Below are experts of layer 4 (counted from 0) of a mixture-of-experts language model. Rows are named router (the router's row for the expert), gate (a neuron's input weights, with its number), up (a neuron's input weights, with its number), down (a neuron's output weights, with its number) and show model dimensions 0-95. Each number is 200 + 30 x the weight over its row's rms, rounded and kept within 0 to 999.
After each expert's rows: a language model's description of what the expert responds to. This comes from a sample of Wikipedia text that the model never trained on.

# expert 55
router,207,196,182,224,179,212,209,200,203,196,190,216,186,190,211,183,182,196,245,180,254,166,236,195,151,188,179,188,180,243,219,211,173,188,223,268,196,183,167,234,143,148,237,225,190,197,188,213,225,186,211,229,210,194,196,197,153,218,134,229,233,214,204,254,182,205,166,161,114,180,233,232,175,240,201,171,179,185,188,154,160,252,231,231,207,182,238,174,228,162,156,233,176,178,229,137
gate1,216,238,148,210,253,173,213,209,167,165,177,241,196,178,229,203,220,191,202,227,187,252,202,168,168,175,165,244,157,218,210,186,220,207,227,232,195,200,153,217,165,158,211,212,247,187,209,221,196,184,214,200,227,222,211,196,213,248,175,239,261,262,213,173,191,155,201,226,111,129,212,225,184,209,184,194,204,181,194,220,189,191,201,203,262,198,203,178,241,175,195,221,178,130,249,168
up1,190,168,198,194,177,180,171,189,215,201,213,183,214,180,175,192,186,180,192,188,214,148,291,210,243,226,236,200,253,235,159,225,233,176,203,180,124,208,259,230,212,237,186,184,226,202,197,162,210,203,199,168,246,183,225,118,197,220,234,214,181,197,187,187,244,217,239,206,192,224,187,158,190,187,236,207,201,173,222,181,214,146,196,253,207,174,238,157,183,172,239,129,224,239,219,208
down1,256,246,241,209,182,205,228,181,194,236,196,171,182,215,230,182,210,144,189,236,194,219,219,213,201,179,112,159,221,181,224,162,183,153,243,216,204,211,192,233,156,187,187,192,217,151,193,193,163,193,185,228,133,171,197,255,183,203,157,202,154,188,165,226,219,229,224,188,195,191,183,184,243,208,165,201,148,197,244,197,192,161,210,209,239,218,168,213,245,206,229,279,214,206,221,251
gate2,234,208,184,200,214,176,208,159,158,259,234,188,227,192,244,203,185,205,218,230,174,241,224,200,182,201,163,185,147,196,269,154,184,196,181,184,178,148,188,183,216,167,234,223,218,239,201,198,226,191,188,155,200,243,182,235,158,200,227,264,156,222,222,165,213,185,192,222,182,229,237,161,146,191,200,180,234,273,232,180,167,234,219,236,148,173,230,231,234,163,211,176,212,211,220,239
up2,172,172,221,222,150,209,206,157,201,187,184,233,189,242,218,193,136,208,196,146,174,226,210,194,232,163,168,183,220,208,194,220,210,203,192,244,195,155,220,211,177,166,174,202,180,198,157,202,207,254,148,160,156,208,186,151,223,208,204,181,211,230,158,245,192,182,188,221,285,226,261,200,204,222,192,191,191,232,194,204,202,151,206,218,234,148,217,186,255,226,215,222,240,167,263,254
down2,228,191,184,150,197,199,237,192,217,183,205,217,211,144,195,177,198,144,187,251,205,165,146,153,218,217,220,165,201,249,210,203,245,259,130,199,207,189,189,182,138,199,218,158,248,246,153,181,197,281,181,215,198,175,200,182,227,162,153,209,228,201,193,188,187,179,253,193,191,166,169,186,223,220,252,174,207,206,193,201,228,235,179,228,219,174,181,258,189,179,208,239,225,192,228,201
What it handles: Adverbs and auxiliaries. Adverbs, intensifiers and auxiliaries, especially after was or is, as in particularly, greatly, as well, been, most.

# expert 38
router,152,175,168,215,224,220,182,169,209,190,254,239,184,180,205,259,196,131,210,211,196,197,207,183,129,208,171,193,215,240,223,185,207,217,175,211,184,167,234,189,152,200,217,207,217,220,151,129,218,235,187,213,220,176,187,258,155,229,161,229,200,186,260,222,196,195,207,109,210,211,253,244,203,175,216,189,178,189,182,171,204,211,197,190,177,259,169,202,237,199,221,214,180,176,224,158
gate1,212,188,133,174,214,205,203,164,177,169,249,165,233,161,204,212,169,185,205,185,190,247,165,210,178,172,169,175,174,195,223,173,167,229,222,234,226,225,241,183,159,168,211,183,220,224,183,214,176,289,153,240,217,185,239,225,177,233,203,227,178,218,210,177,206,156,233,196,203,149,188,189,133,213,193,230,183,231,204,129,173,211,237,220,192,237,215,158,189,199,196,152,169,261,176,199
up1,211,249,156,214,194,181,202,197,169,164,194,195,206,173,163,195,240,180,181,161,205,215,182,210,153,203,208,256,203,236,228,191,214,205,195,243,205,238,225,253,212,222,172,199,202,158,194,184,158,185,250,208,182,239,182,185,168,242,204,167,208,153,162,250,180,177,200,253,180,210,198,194,179,136,196,162,209,191,229,228,200,216,246,223,116,227,201,145,207,190,234,186,213,246,114,180
down1,164,235,161,220,242,234,187,189,238,167,204,143,180,204,207,198,199,176,194,155,168,211,153,194,176,173,198,224,217,168,244,200,215,222,198,178,253,205,156,226,196,168,243,187,267,171,156,227,145,190,203,171,204,235,200,167,200,187,166,190,204,238,173,231,203,180,212,260,199,253,221,246,183,214,188,248,153,179,172,169,209,219,202,204,159,160,196,166,181,232,241,206,189,204,117,234
gate2,213,216,178,187,170,155,249,161,154,203,169,164,231,166,230,231,187,231,218,230,181,225,252,168,194,234,187,175,223,192,160,187,195,143,213,165,174,148,217,213,162,218,138,200,222,233,188,179,245,215,207,239,172,233,160,174,160,203,227,260,206,181,262,215,221,172,261,194,201,210,233,213,243,208,209,175,188,173,182,182,217,193,202,243,167,209,162,210,243,218,204,250,255,221,224,198
up2,166,192,209,187,203,196,186,197,183,239,193,200,203,175,183,168,174,190,139,176,209,259,216,217,189,186,196,220,225,228,184,220,144,203,226,171,257,258,206,253,221,211,233,244,192,250,226,196,175,164,222,197,154,215,199,219,240,217,226,207,143,224,118,210,155,201,191,230,219,172,210,234,166,214,235,171,199,231,193,236,138,162,142,190,235,158,179,194,134,209,209,200,197,157,197,204
down2,200,183,263,179,234,187,211,255,219,256,189,218,180,130,173,171,241,206,175,156,183,227,170,182,214,218,200,241,227,209,229,181,174,216,251,203,178,225,181,196,213,160,178,182,180,272,229,233,189,167,204,176,193,219,241,225,176,223,189,157,207,185,194,211,226,213,191,236,149,183,176,204,269,150,183,193,169,198,208,150,175,169,164,175,220,210,171,243,208,236,180,201,225,137,184,248
What it handles: Subject pronouns. Subject pronouns opening a clause after a comma or period, such as he, she, it, they, who, before verbs like was.

# expert 9
router,166,197,200,208,179,245,209,180,204,195,225,174,183,144,232,205,238,193,218,216,183,197,213,179,238,165,129,209,163,213,217,164,168,179,173,237,219,252,208,174,193,201,151,192,232,207,169,187,196,223,166,180,263,246,186,230,138,238,184,249,166,192,228,234,144,215,156,165,213,203,250,224,195,168,261,173,149,185,173,192,196,213,151,234,176,202,206,171,217,149,154,199,185,199,220,217
gate11,220,221,181,228,171,211,137,219,145,220,236,225,235,176,172,201,223,152,232,167,213,202,235,207,216,187,151,227,196,175,205,206,203,192,225,238,170,161,231,188,216,210,231,212,209,183,195,175,124,194,185,184,254,238,237,209,137,204,162,216,158,228,203,182,172,205,232,191,146,202,231,241,181,192,256,211,216,202,150,210,236,195,179,200,157,214,220,199,163,209,207,291,200,142,205,192
up11,191,235,181,204,224,203,219,168,194,202,234,221,214,230,204,166,247,166,167,162,150,213,190,192,194,214,189,191,204,199,197,185,198,163,202,192,222,244,175,213,228,177,205,184,264,229,188,222,209,153,260,169,247,189,204,188,140,205,171,176,164,238,197,237,189,176,153,201,173,198,256,194,200,187,195,164,173,205,225,283,244,301,218,209,168,220,205,199,226,262,206,188,224,147,187,179
down11,250,239,214,166,140,227,232,230,228,155,195,211,214,210,204,186,203,198,173,193,176,174,190,179,247,213,175,215,167,169,239,154,198,189,185,213,228,204,164,269,215,221,268,207,217,210,152,192,161,201,247,207,166,173,240,173,209,217,204,161,144,218,225,168,176,142,191,203,163,241,233,217,207,167,144,181,211,204,200,200,200,195,139,216,211,225,193,191,217,208,161,183,210,291,211,220
gate12,163,153,184,215,174,207,223,158,183,190,269,186,173,200,180,224,255,212,206,203,195,238,222,171,215,186,171,222,174,159,185,167,151,219,209,207,140,215,197,175,151,166,203,198,266,189,227,218,239,276,196,202,170,194,177,161,207,224,175,204,138,218,175,193,211,197,186,172,239,204,222,248,214,234,210,229,208,213,182,191,258,263,177,177,203,177,188,226,181,254,177,218,209,205,266,236
up12,174,228,170,194,173,232,223,253,202,227,117,156,169,172,154,241,202,140,205,223,234,186,189,174,218,210,169,265,185,177,177,133,195,205,271,213,192,173,245,171,222,198,200,175,248,192,222,222,227,223,228,252,212,236,195,176,214,258,226,207,193,183,182,184,212,182,168,159,216,190,188,167,168,193,189,223,210,204,190,198,255,234,161,208,204,222,256,178,191,157,172,205,225,223,214,194
down12,199,198,188,139,160,175,227,163,231,203,155,191,205,231,267,225,184,171,208,172,195,242,221,139,200,201,218,196,149,199,209,186,188,223,241,191,186,185,180,203,218,224,177,228,239,192,205,161,222,244,181,191,239,203,188,217,212,230,185,180,193,160,189,172,196,252,190,162,234,204,197,200,190,237,210,199,233,241,242,210,185,223,228,94,225,172,240,118,200,220,166,183,208,248,244,214
What it handles: Hyphens, bars, apostrophes. Punctuation such as list dashes after line breaks, table bars, apostrophes in contractions (he'd, O'Brien) and hyphens in compounds like peer-reviewed.

# expert 20
router,166,219,170,169,206,245,206,179,227,175,209,183,176,192,188,231,227,174,229,222,203,193,226,146,238,225,173,211,147,241,165,156,193,194,149,266,179,172,197,205,194,161,159,173,164,258,199,217,198,201,189,232,246,210,189,199,185,259,213,214,161,222,165,253,161,196,187,185,178,137,199,196,209,275,201,188,155,183,210,194,212,218,148,223,231,219,195,240,192,141,162,212,177,230,223,175
gate1,162,207,220,248,239,209,169,185,185,207,250,257,204,168,194,234,194,220,263,204,204,267,167,179,228,196,219,234,216,182,223,177,168,214,198,197,222,194,162,164,207,156,196,214,193,161,224,180,217,138,200,231,248,204,154,255,181,195,181,163,140,164,214,203,128,184,222,174,168,180,180,246,200,222,199,196,194,195,211,197,144,219,122,200,231,183,184,181,237,189,207,204,221,191,231,246
up1,212,228,186,202,232,141,181,152,216,135,190,153,196,224,237,189,228,145,231,191,200,238,165,258,198,228,228,176,206,209,221,174,187,167,216,174,163,226,183,172,242,227,255,203,234,198,208,198,219,186,190,199,195,208,197,219,207,225,158,195,236,204,206,217,235,238,192,187,165,175,186,170,151,233,172,247,227,238,210,226,187,204,189,231,254,131,121,163,254,206,192,235,221,212,219,170
down1,191,195,244,217,165,161,180,202,159,184,194,243,220,214,210,203,155,197,194,235,161,209,210,185,145,199,232,167,239,198,188,202,207,196,203,184,213,204,136,173,205,160,221,217,261,193,145,246,202,209,201,177,208,180,232,221,189,242,203,189,189,232,152,211,236,157,232,227,237,179,208,184,200,203,210,210,158,204,147,265,217,212,196,166,173,224,187,216,153,208,223,211,236,311,169,149
gate2,176,183,196,204,210,216,184,228,183,210,195,185,224,205,219,164,241,219,235,171,228,190,208,147,171,231,193,182,220,218,193,136,202,173,207,187,248,192,181,237,217,153,158,248,138,250,209,193,215,228,173,234,183,172,158,243,180,250,195,180,196,232,165,250,179,136,205,232,234,180,227,200,182,242,224,201,218,174,219,238,182,270,185,234,253,174,160,199,193,186,199,142,146,210,173,213
up2,186,207,208,165,202,217,200,225,242,138,270,194,228,249,212,221,166,207,263,216,207,221,204,174,174,217,218,190,172,156,170,173,252,216,224,176,219,208,203,146,221,189,146,213,209,230,189,206,167,226,191,222,178,197,187,223,185,233,248,190,175,223,154,194,170,151,189,213,136,209,200,168,190,174,219,137,222,238,196,214,147,218,208,235,189,235,132,273,193,184,221,184,234,176,204,192
down2,188,202,209,164,209,207,201,166,178,166,244,233,195,188,237,179,209,151,193,204,210,189,262,194,204,197,124,189,167,189,172,274,229,201,247,216,265,210,189,213,201,265,211,162,208,197,174,193,230,243,164,182,182,180,203,235,243,225,231,220,183,219,238,160,173,196,152,246,177,230,217,155,129,138,166,184,170,215,199,191,182,228,200,213,189,219,185,245,171,195,162,227,186,186,225,197
What it handles: Noun plural suffixes. Word-final suffix pieces, mostly plural or agent endings, such as ers, ations, es, ors, completing words like matters, protests.

# expert 17
router,216,196,193,170,182,219,223,155,272,149,230,161,177,136,237,231,181,207,206,177,206,143,218,213,239,195,199,213,213,238,202,151,215,168,201,228,177,174,227,204,210,175,217,189,207,213,249,245,210,220,168,219,202,243,199,191,163,246,183,263,199,166,207,216,169,206,173,188,197,198,216,250,190,155,215,203,176,206,206,142,167,249,233,235,191,219,189,195,170,131,183,221,215,210,208,116
gate1,214,192,223,168,161,214,206,179,182,184,204,180,199,176,233,194,197,218,184,167,227,188,225,200,184,163,225,236,249,211,223,179,196,196,223,235,165,151,225,197,221,247,170,194,234,186,220,217,195,256,219,227,128,209,223,197,213,260,170,234,177,245,169,181,216,199,212,178,231,171,226,258,157,159,185,209,171,184,183,165,142,253,180,174,198,245,194,194,124,143,131,227,217,171,196,205
up1,176,177,205,184,184,164,176,168,166,194,188,191,221,232,189,189,155,207,204,172,144,201,204,201,168,261,189,178,131,185,187,189,235,173,227,150,207,227,177,187,213,199,226,242,162,225,222,198,223,174,200,202,245,197,225,198,266,213,203,209,212,239,203,208,231,202,205,164,253,238,212,182,217,249,164,173,181,216,212,211,256,169,155,239,136,161,237,194,282,220,182,241,213,233,215,246
down1,183,197,189,164,195,228,140,199,233,230,240,224,216,187,202,221,258,199,244,230,183,166,190,132,162,172,223,160,192,214,234,225,170,157,189,224,180,260,226,226,187,143,211,222,190,191,185,154,217,220,161,155,254,187,228,178,195,278,223,165,229,175,196,196,192,159,191,201,221,174,237,193,176,219,206,161,214,191,209,219,193,166,221,184,124,192,172,203,183,221,243,184,164,250,203,218
gate2,181,198,171,158,145,248,213,155,212,219,201,171,194,210,203,191,184,242,204,245,170,148,172,200,189,207,117,200,223,268,235,175,184,193,210,199,133,189,223,187,223,180,208,178,195,195,225,222,254,164,257,263,194,254,215,153,190,219,170,199,229,200,231,226,183,204,206,214,192,226,219,202,143,170,203,200,189,204,220,195,231,194,224,215,216,236,198,173,119,220,157,251,212,217,188,223
up2,194,232,202,185,228,218,163,184,232,176,178,197,183,249,214,176,184,243,231,248,195,238,203,244,189,174,204,233,168,277,203,215,186,251,170,187,156,209,211,162,236,155,246,187,202,192,195,179,197,180,172,244,221,243,181,235,212,280,214,178,215,159,173,151,218,173,217,249,170,209,208,168,229,191,195,152,242,173,155,150,171,198,200,213,203,230,205,240,167,216,156,240,203,172,224,214
down2,195,146,216,192,200,194,229,141,219,192,197,108,165,244,204,199,204,183,167,223,160,243,251,199,190,211,194,191,178,250,208,183,186,197,221,209,215,188,199,263,208,215,162,193,167,219,219,203,173,231,161,218,179,166,157,131,194,188,178,178,169,210,216,187,220,179,169,172,225,223,217,207,252,163,239,217,217,261,218,193,211,211,242,170,204,153,194,274,180,250,206,156,238,193,188,215
What it handles: Sports results vocabulary. Words in sports careers and results: finishing third/fifth, career record, season, won, lost, scored, plus sports table headers like Player and Year.

# expert 58
router,222,207,211,166,180,247,239,179,233,209,234,172,206,157,234,164,191,159,214,192,192,187,201,197,192,191,205,244,182,204,158,158,151,158,177,265,161,163,182,207,182,173,219,232,229,222,204,230,250,258,129,230,263,192,245,188,162,233,164,221,144,169,190,274,208,182,234,212,165,209,192,229,202,188,184,228,213,233,226,197,206,166,208,214,196,139,171,196,189,188,195,193,173,166,213,185
gate0,207,198,222,151,209,218,166,224,184,228,239,208,198,172,228,232,219,204,239,210,246,227,233,190,175,188,206,203,185,231,239,158,221,232,179,210,221,207,230,194,189,144,220,169,225,184,179,170,161,240,163,170,250,121,223,149,162,168,200,152,236,151,239,209,227,202,189,169,178,139,183,257,212,181,183,234,208,212,169,201,216,250,214,216,231,214,195,221,176,239,213,200,237,220,274,187
up0,245,202,216,116,241,204,273,271,182,223,194,227,184,177,227,161,158,152,204,215,227,225,206,188,201,269,204,241,255,173,172,198,170,187,152,223,158,183,206,193,154,210,198,165,198,152,183,217,203,217,183,237,194,226,229,167,181,170,177,214,182,201,202,188,207,193,192,205,229,228,171,181,207,192,176,196,188,199,173,267,182,226,153,188,230,214,201,204,198,218,171,119,209,223,225,236
down0,178,205,196,259,201,198,246,174,204,227,217,221,227,227,217,221,185,220,188,216,162,195,277,152,251,141,197,189,167,120,203,204,217,229,211,216,218,213,191,193,198,195,196,244,248,245,187,210,205,205,281,173,163,185,196,232,221,189,237,209,205,203,186,170,244,175,215,182,192,141,183,172,206,235,180,154,188,168,234,161,181,204,175,147,271,227,193,210,185,228,205,206,169,152,208,203
gate1,204,157,168,181,184,169,177,229,227,196,252,235,224,233,219,200,180,155,242,230,174,228,204,152,174,160,201,197,190,240,159,183,206,247,179,187,221,171,210,248,215,205,203,219,208,222,204,281,139,269,184,202,222,225,233,229,148,257,220,207,173,154,253,179,182,182,184,224,216,204,170,218,182,209,219,169,208,190,159,227,213,200,210,189,130,239,207,198,217,231,151,166,208,168,200,213
up1,174,165,242,203,179,228,207,208,168,179,184,222,205,210,243,207,191,261,177,186,257,245,214,201,183,219,249,217,216,233,186,159,196,215,178,196,215,248,131,199,190,181,212,247,131,203,142,243,200,194,211,221,150,223,224,236,205,198,221,178,236,191,138,213,244,216,185,215,257,162,221,262,189,217,150,199,219,189,188,231,185,173,201,140,193,188,214,190,153,149,191,201,207,220,232,179
down1,185,212,222,179,204,184,173,176,181,175,142,178,184,211,174,263,228,181,211,187,224,163,196,186,204,236,219,178,213,148,218,229,221,245,190,189,186,199,201,209,181,235,274,204,235,113,173,209,181,206,178,179,210,220,232,186,210,169,224,182,152,143,215,222,243,226,118,186,203,197,176,217,234,266,179,213,197,202,181,249,164,197,234,141,197,200,192,173,236,188,187,232,219,262,193,196
What it handles: Name-final word pieces. Final pieces of surnames, place names and other split words, such as igh of Raleigh, ton, ley, berg, ither of Neither.

# expert 54
router,159,148,183,210,203,175,233,185,190,179,211,200,212,158,254,203,215,181,231,226,153,122,162,194,195,152,244,199,183,200,148,171,210,238,234,249,156,192,204,212,240,194,225,205,188,252,163,195,211,244,163,191,241,198,219,218,179,211,163,239,190,178,233,248,198,192,167,235,137,206,247,236,223,208,217,191,136,178,194,218,126,160,210,198,227,171,206,203,225,193,203,192,197,227,219,178
gate0,226,283,124,181,151,143,154,204,211,202,194,239,174,164,240,196,198,196,242,233,184,231,191,184,201,214,199,172,201,240,177,180,183,164,181,185,202,156,186,203,249,221,240,200,174,194,145,202,212,215,219,233,255,140,218,232,197,229,234,214,223,168,204,174,183,190,198,216,176,219,234,169,183,220,160,169,216,131,184,198,263,214,207,194,178,210,228,173,177,181,247,208,254,216,198,196
up0,227,178,162,186,210,231,160,181,213,251,168,224,140,271,199,187,229,231,208,197,221,137,216,201,183,189,233,235,194,250,236,230,164,257,225,198,193,158,210,179,240,213,237,233,220,250,196,203,151,238,206,187,232,150,177,184,197,197,206,217,159,167,192,218,203,218,190,193,124,201,187,191,221,213,188,167,219,177,184,189,273,200,168,158,167,203,212,188,183,219,259,253,201,192,170,201
down0,241,241,178,209,194,233,208,139,205,142,230,267,162,209,181,237,218,215,218,213,200,181,171,217,153,201,259,196,175,193,207,210,189,250,196,225,191,172,148,207,196,172,197,215,217,236,166,170,166,204,158,144,228,211,187,250,147,220,197,216,165,170,157,234,196,215,224,191,178,214,247,208,183,250,228,197,154,219,176,204,223,224,207,158,160,240,157,231,166,258,236,172,206,222,186,200
gate1,171,256,179,190,177,178,189,232,197,199,204,210,202,256,198,147,175,205,222,234,229,184,209,221,235,210,186,208,260,183,149,177,193,192,116,209,147,144,191,218,183,171,201,163,221,173,233,180,190,175,157,204,233,216,139,192,182,214,210,189,237,215,192,217,235,166,170,185,180,174,238,277,211,206,213,221,220,155,211,207,212,142,234,215,216,263,227,179,195,241,174,231,227,242,222,214
up1,178,265,197,191,180,189,155,197,200,189,216,216,251,228,194,220,166,230,233,164,214,164,212,209,171,194,212,171,174,171,143,187,185,223,161,175,151,186,174,207,224,181,168,167,213,226,225,239,163,179,163,177,223,262,168,217,222,189,229,178,201,156,187,243,223,141,203,225,139,184,175,201,222,218,268,204,213,195,178,252,218,170,240,236,184,236,208,157,188,200,175,221,198,226,228,277
down1,198,216,216,226,227,192,170,178,158,232,164,142,240,252,221,211,199,202,176,186,146,189,210,245,207,161,257,152,195,174,205,186,182,198,279,229,228,209,165,201,221,198,200,211,184,213,150,232,220,172,185,154,193,208,275,195,195,198,166,192,181,170,232,164,195,248,219,216,236,202,128,183,205,187,196,176,193,210,190,221,150,197,247,200,171,151,192,148,227,175,233,222,221,210,152,176
What it handles: Personal and place names. Capitalized name words in lists and credits, e.g. first names (John, Patrick), months (May, September), places like Kent, Pittsburgh.

# expert 53
router,190,194,180,213,158,241,182,156,179,186,226,151,161,170,223,194,241,193,217,177,194,232,267,158,195,209,177,246,155,210,132,163,213,222,220,247,136,167,188,169,183,126,172,235,193,217,240,237,199,192,183,184,245,193,179,245,206,229,148,222,201,188,194,222,187,243,181,218,192,173,226,265,171,223,230,255,208,181,201,179,212,210,168,216,197,230,227,187,214,168,221,204,185,195,239,176
gate0,223,219,159,158,199,199,217,203,216,204,201,251,231,176,237,208,141,172,201,174,170,193,262,207,267,181,198,199,218,208,176,142,191,153,197,209,153,191,180,191,192,186,259,234,218,211,261,250,222,198,194,199,234,258,186,232,217,199,245,146,191,202,234,229,231,198,218,208,152,203,206,201,219,216,189,231,226,158,212,184,143,178,200,191,135,201,247,152,203,144,162,212,177,199,182,185
up0,210,209,178,196,243,243,101,208,223,195,217,160,211,208,231,229,224,219,210,209,233,203,225,236,213,193,223,207,201,216,209,196,214,234,197,169,209,155,218,232,193,138,241,263,146,191,218,230,162,180,199,169,218,246,166,196,157,159,170,181,220,179,233,202,186,234,209,232,146,214,224,233,138,207,164,167,241,203,174,199,213,170,195,154,161,208,234,152,186,210,227,209,204,207,165,258
down0,234,205,228,191,164,213,194,145,205,176,172,223,230,190,214,181,208,203,184,189,222,232,190,259,267,200,179,157,194,194,225,192,204,190,184,175,181,195,255,201,220,215,275,174,187,202,235,189,194,147,221,231,206,264,190,171,189,132,179,149,220,201,156,243,182,193,136,207,121,224,216,227,225,191,147,207,213,206,230,190,216,150,178,183,186,192,214,233,207,201,236,163,171,172,162,231
gate1,209,151,229,167,178,204,185,172,196,213,250,192,228,165,190,164,187,201,264,110,163,166,201,265,227,217,202,213,154,258,204,166,183,236,181,196,213,202,174,220,226,188,162,177,198,199,250,218,230,208,184,231,182,206,194,218,254,224,205,197,140,204,159,174,228,225,196,222,213,173,221,245,197,203,185,167,241,180,244,167,206,217,212,242,207,176,230,193,163,198,165,188,217,258,263,181
up1,144,176,206,204,211,200,178,217,213,171,227,184,200,239,234,219,213,180,148,190,170,212,251,168,273,210,214,165,217,211,138,228,188,261,227,203,205,169,194,204,186,198,179,253,198,211,236,155,193,238,230,181,184,241,208,135,215,248,174,190,229,158,168,237,175,195,223,185,231,190,171,225,205,177,208,179,171,216,218,207,223,236,241,180,188,214,178,244,191,266,163,134,203,143,224,193
down1,181,242,185,227,195,213,235,150,167,204,145,240,129,190,174,181,167,206,178,168,223,176,199,275,223,169,209,200,244,215,183,232,229,195,241,171,198,259,170,209,220,152,171,154,190,175,252,209,248,218,201,250,177,225,225,196,183,214,174,184,202,243,157,223,171,138,189,203,171,231,158,196,242,208,200,231,180,184,183,195,199,218,203,234,176,250,228,204,170,141,214,207,214,234,209,207
What it handles: Verb and noun suffixes. Suffix pieces of verbs and derived words (-ated, -ized, -ing, -ition), as in dec-iding, dec-imated, determ-ining, often after was or were.

# expert 61
router,192,147,167,208,153,196,175,133,235,167,197,210,158,158,219,205,219,164,186,186,215,200,247,218,200,157,196,197,103,193,215,182,182,163,222,236,193,177,187,201,208,186,219,232,236,273,220,179,186,246,181,191,239,221,207,262,174,236,188,263,234,235,169,219,182,168,167,130,197,200,230,225,183,198,222,201,189,200,194,214,195,169,196,203,197,212,198,231,190,154,164,229,178,165,241,218
gate1,222,174,271,191,243,175,180,171,209,216,183,202,187,172,242,177,164,193,209,249,199,217,246,190,211,167,176,196,190,186,214,164,198,121,197,239,175,169,221,236,240,153,215,246,204,263,242,223,211,261,176,202,158,204,200,172,139,235,215,236,206,246,202,235,182,136,228,188,178,196,228,204,189,193,202,191,182,212,153,198,209,143,212,217,198,199,242,237,179,190,142,222,192,195,204,237
up1,192,156,140,181,180,218,195,231,155,249,197,203,238,224,228,251,227,234,196,189,147,222,206,200,202,159,231,164,177,227,166,195,177,201,171,193,183,231,238,167,189,204,211,231,137,162,108,246,192,155,247,223,207,238,167,212,202,220,207,218,209,183,252,130,228,207,223,238,199,219,185,215,213,219,151,201,241,163,196,197,235,192,160,196,182,227,204,204,238,228,174,220,201,213,173,176
down1,150,175,146,179,235,170,180,260,164,179,153,260,146,234,237,162,197,209,208,200,167,262,184,218,172,187,189,212,192,224,207,230,235,238,227,205,238,176,229,211,181,177,209,146,157,159,217,166,253,197,206,218,180,150,160,277,178,205,205,216,203,223,186,230,211,192,203,217,181,196,177,207,218,183,202,215,192,251,220,159,139,206,231,210,170,219,193,221,228,182,177,256,195,211,227,186
gate2,203,210,272,180,171,216,147,185,199,161,217,160,179,177,162,185,195,180,213,198,224,176,205,257,234,131,196,207,185,199,196,227,188,195,194,187,126,187,193,251,235,143,250,194,211,246,225,217,219,246,178,168,192,205,155,233,188,161,194,219,215,153,186,209,250,133,186,193,183,235,185,232,223,200,223,228,204,211,184,203,166,193,203,204,262,218,207,228,180,164,181,245,245,178,248,184
up2,230,223,166,182,238,182,200,219,165,207,225,169,204,210,156,227,180,174,185,272,216,228,210,172,202,239,162,226,178,180,219,179,161,216,179,207,198,229,189,256,184,165,203,201,265,236,215,142,193,238,152,181,167,204,224,133,205,228,192,200,198,246,149,218,163,165,201,178,207,220,221,145,194,136,226,228,215,234,184,252,210,215,225,209,205,209,215,251,227,174,187,198,242,222,211,136
down2,191,228,208,180,193,188,241,215,191,163,190,256,185,152,183,219,167,255,170,135,174,175,250,187,189,197,182,222,195,215,246,208,221,220,164,203,199,171,190,212,221,215,133,208,155,248,145,208,230,236,234,165,221,153,213,243,230,218,181,209,208,230,198,180,153,205,253,193,224,218,254,208,154,163,239,219,225,162,206,237,219,238,167,248,207,166,202,166,147,190,205,224,176,182,210,181
What it handles: Mid-word syllable pieces. Inner syllables of split words after one initial letter, plus standalone spaces before dates, as in b-ak-ery, f-al-se, h-appy.

# expert 11
router,161,183,201,149,162,211,230,208,207,231,212,175,205,161,192,246,194,183,216,237,225,154,216,154,174,177,164,256,171,253,234,187,170,191,164,237,208,225,179,183,169,207,233,245,153,227,203,190,270,222,192,211,236,167,229,205,180,243,189,198,186,187,230,226,122,262,180,220,206,218,218,237,150,186,203,198,190,181,257,169,180,222,194,239,179,138,179,212,206,150,188,209,176,202,199,193
gate1,234,186,147,189,212,181,214,232,197,221,256,166,178,163,143,250,168,175,170,206,209,218,168,145,219,222,253,218,136,191,270,169,175,224,231,182,196,236,201,207,169,194,188,223,165,189,213,118,200,242,192,218,228,212,187,174,179,148,213,207,193,171,214,250,197,195,178,172,255,184,198,232,202,215,223,183,175,186,174,144,216,167,203,264,210,197,213,198,185,235,199,225,221,246,226,197
up1,160,207,230,206,162,170,195,251,190,236,218,170,237,155,228,237,159,203,218,207,250,170,194,208,198,204,230,234,202,197,198,222,221,154,195,176,179,264,182,171,192,204,166,217,209,203,241,224,171,217,173,212,216,255,165,160,224,244,220,213,261,136,178,195,225,185,205,170,216,212,195,155,222,195,168,172,231,232,135,145,198,165,198,172,200,189,152,187,226,233,210,211,201,283,232,188
down1,180,195,191,211,212,237,225,225,222,252,235,218,195,245,191,166,224,155,223,208,213,175,200,140,158,190,226,195,209,203,220,160,187,227,213,171,147,226,186,194,262,235,210,196,193,254,182,231,198,216,188,224,183,172,239,174,223,152,259,234,172,159,189,232,173,177,195,190,190,195,230,165,173,241,220,251,190,204,202,204,198,208,211,192,168,190,236,127,163,213,233,222,97,189,165,199
gate2,157,185,172,171,247,200,174,218,195,186,271,202,231,170,140,215,189,221,228,225,159,208,250,192,115,238,170,242,208,224,227,163,241,213,187,177,178,219,241,147,182,166,204,218,158,224,193,256,226,218,197,229,214,201,202,208,196,215,159,173,175,219,183,257,198,181,273,213,202,191,192,221,188,228,220,159,177,204,235,140,205,221,191,235,193,205,163,199,151,212,234,166,183,188,214,209
up2,250,220,202,268,173,184,135,173,181,181,169,229,226,216,192,178,232,230,246,201,208,198,206,158,213,200,220,158,208,152,181,196,262,169,220,191,198,212,201,195,217,237,217,258,208,197,192,150,153,204,149,231,186,185,204,183,233,243,180,268,195,182,181,159,182,176,188,189,187,234,225,140,249,225,253,197,218,196,197,171,199,162,193,155,153,161,215,176,175,231,231,189,182,201,211,148
down2,177,191,156,157,232,188,141,207,208,139,237,218,166,210,163,277,207,218,201,205,162,177,185,207,192,204,205,237,215,244,229,108,186,162,170,224,242,180,231,167,206,234,181,171,162,216,135,221,230,204,203,201,231,209,230,201,189,225,214,174,186,247,200,208,188,216,225,198,197,215,172,238,158,140,257,171,181,175,202,231,191,247,219,164,192,195,179,209,234,210,235,222,218,219,239,213
What it handles: Mid-word fragments, the. Middle pieces of names and rare words (Both-rop-s, Mar-ath-i, Sabb-ath, Kin-ect) and the word "the" after prepositions, as in "Before the".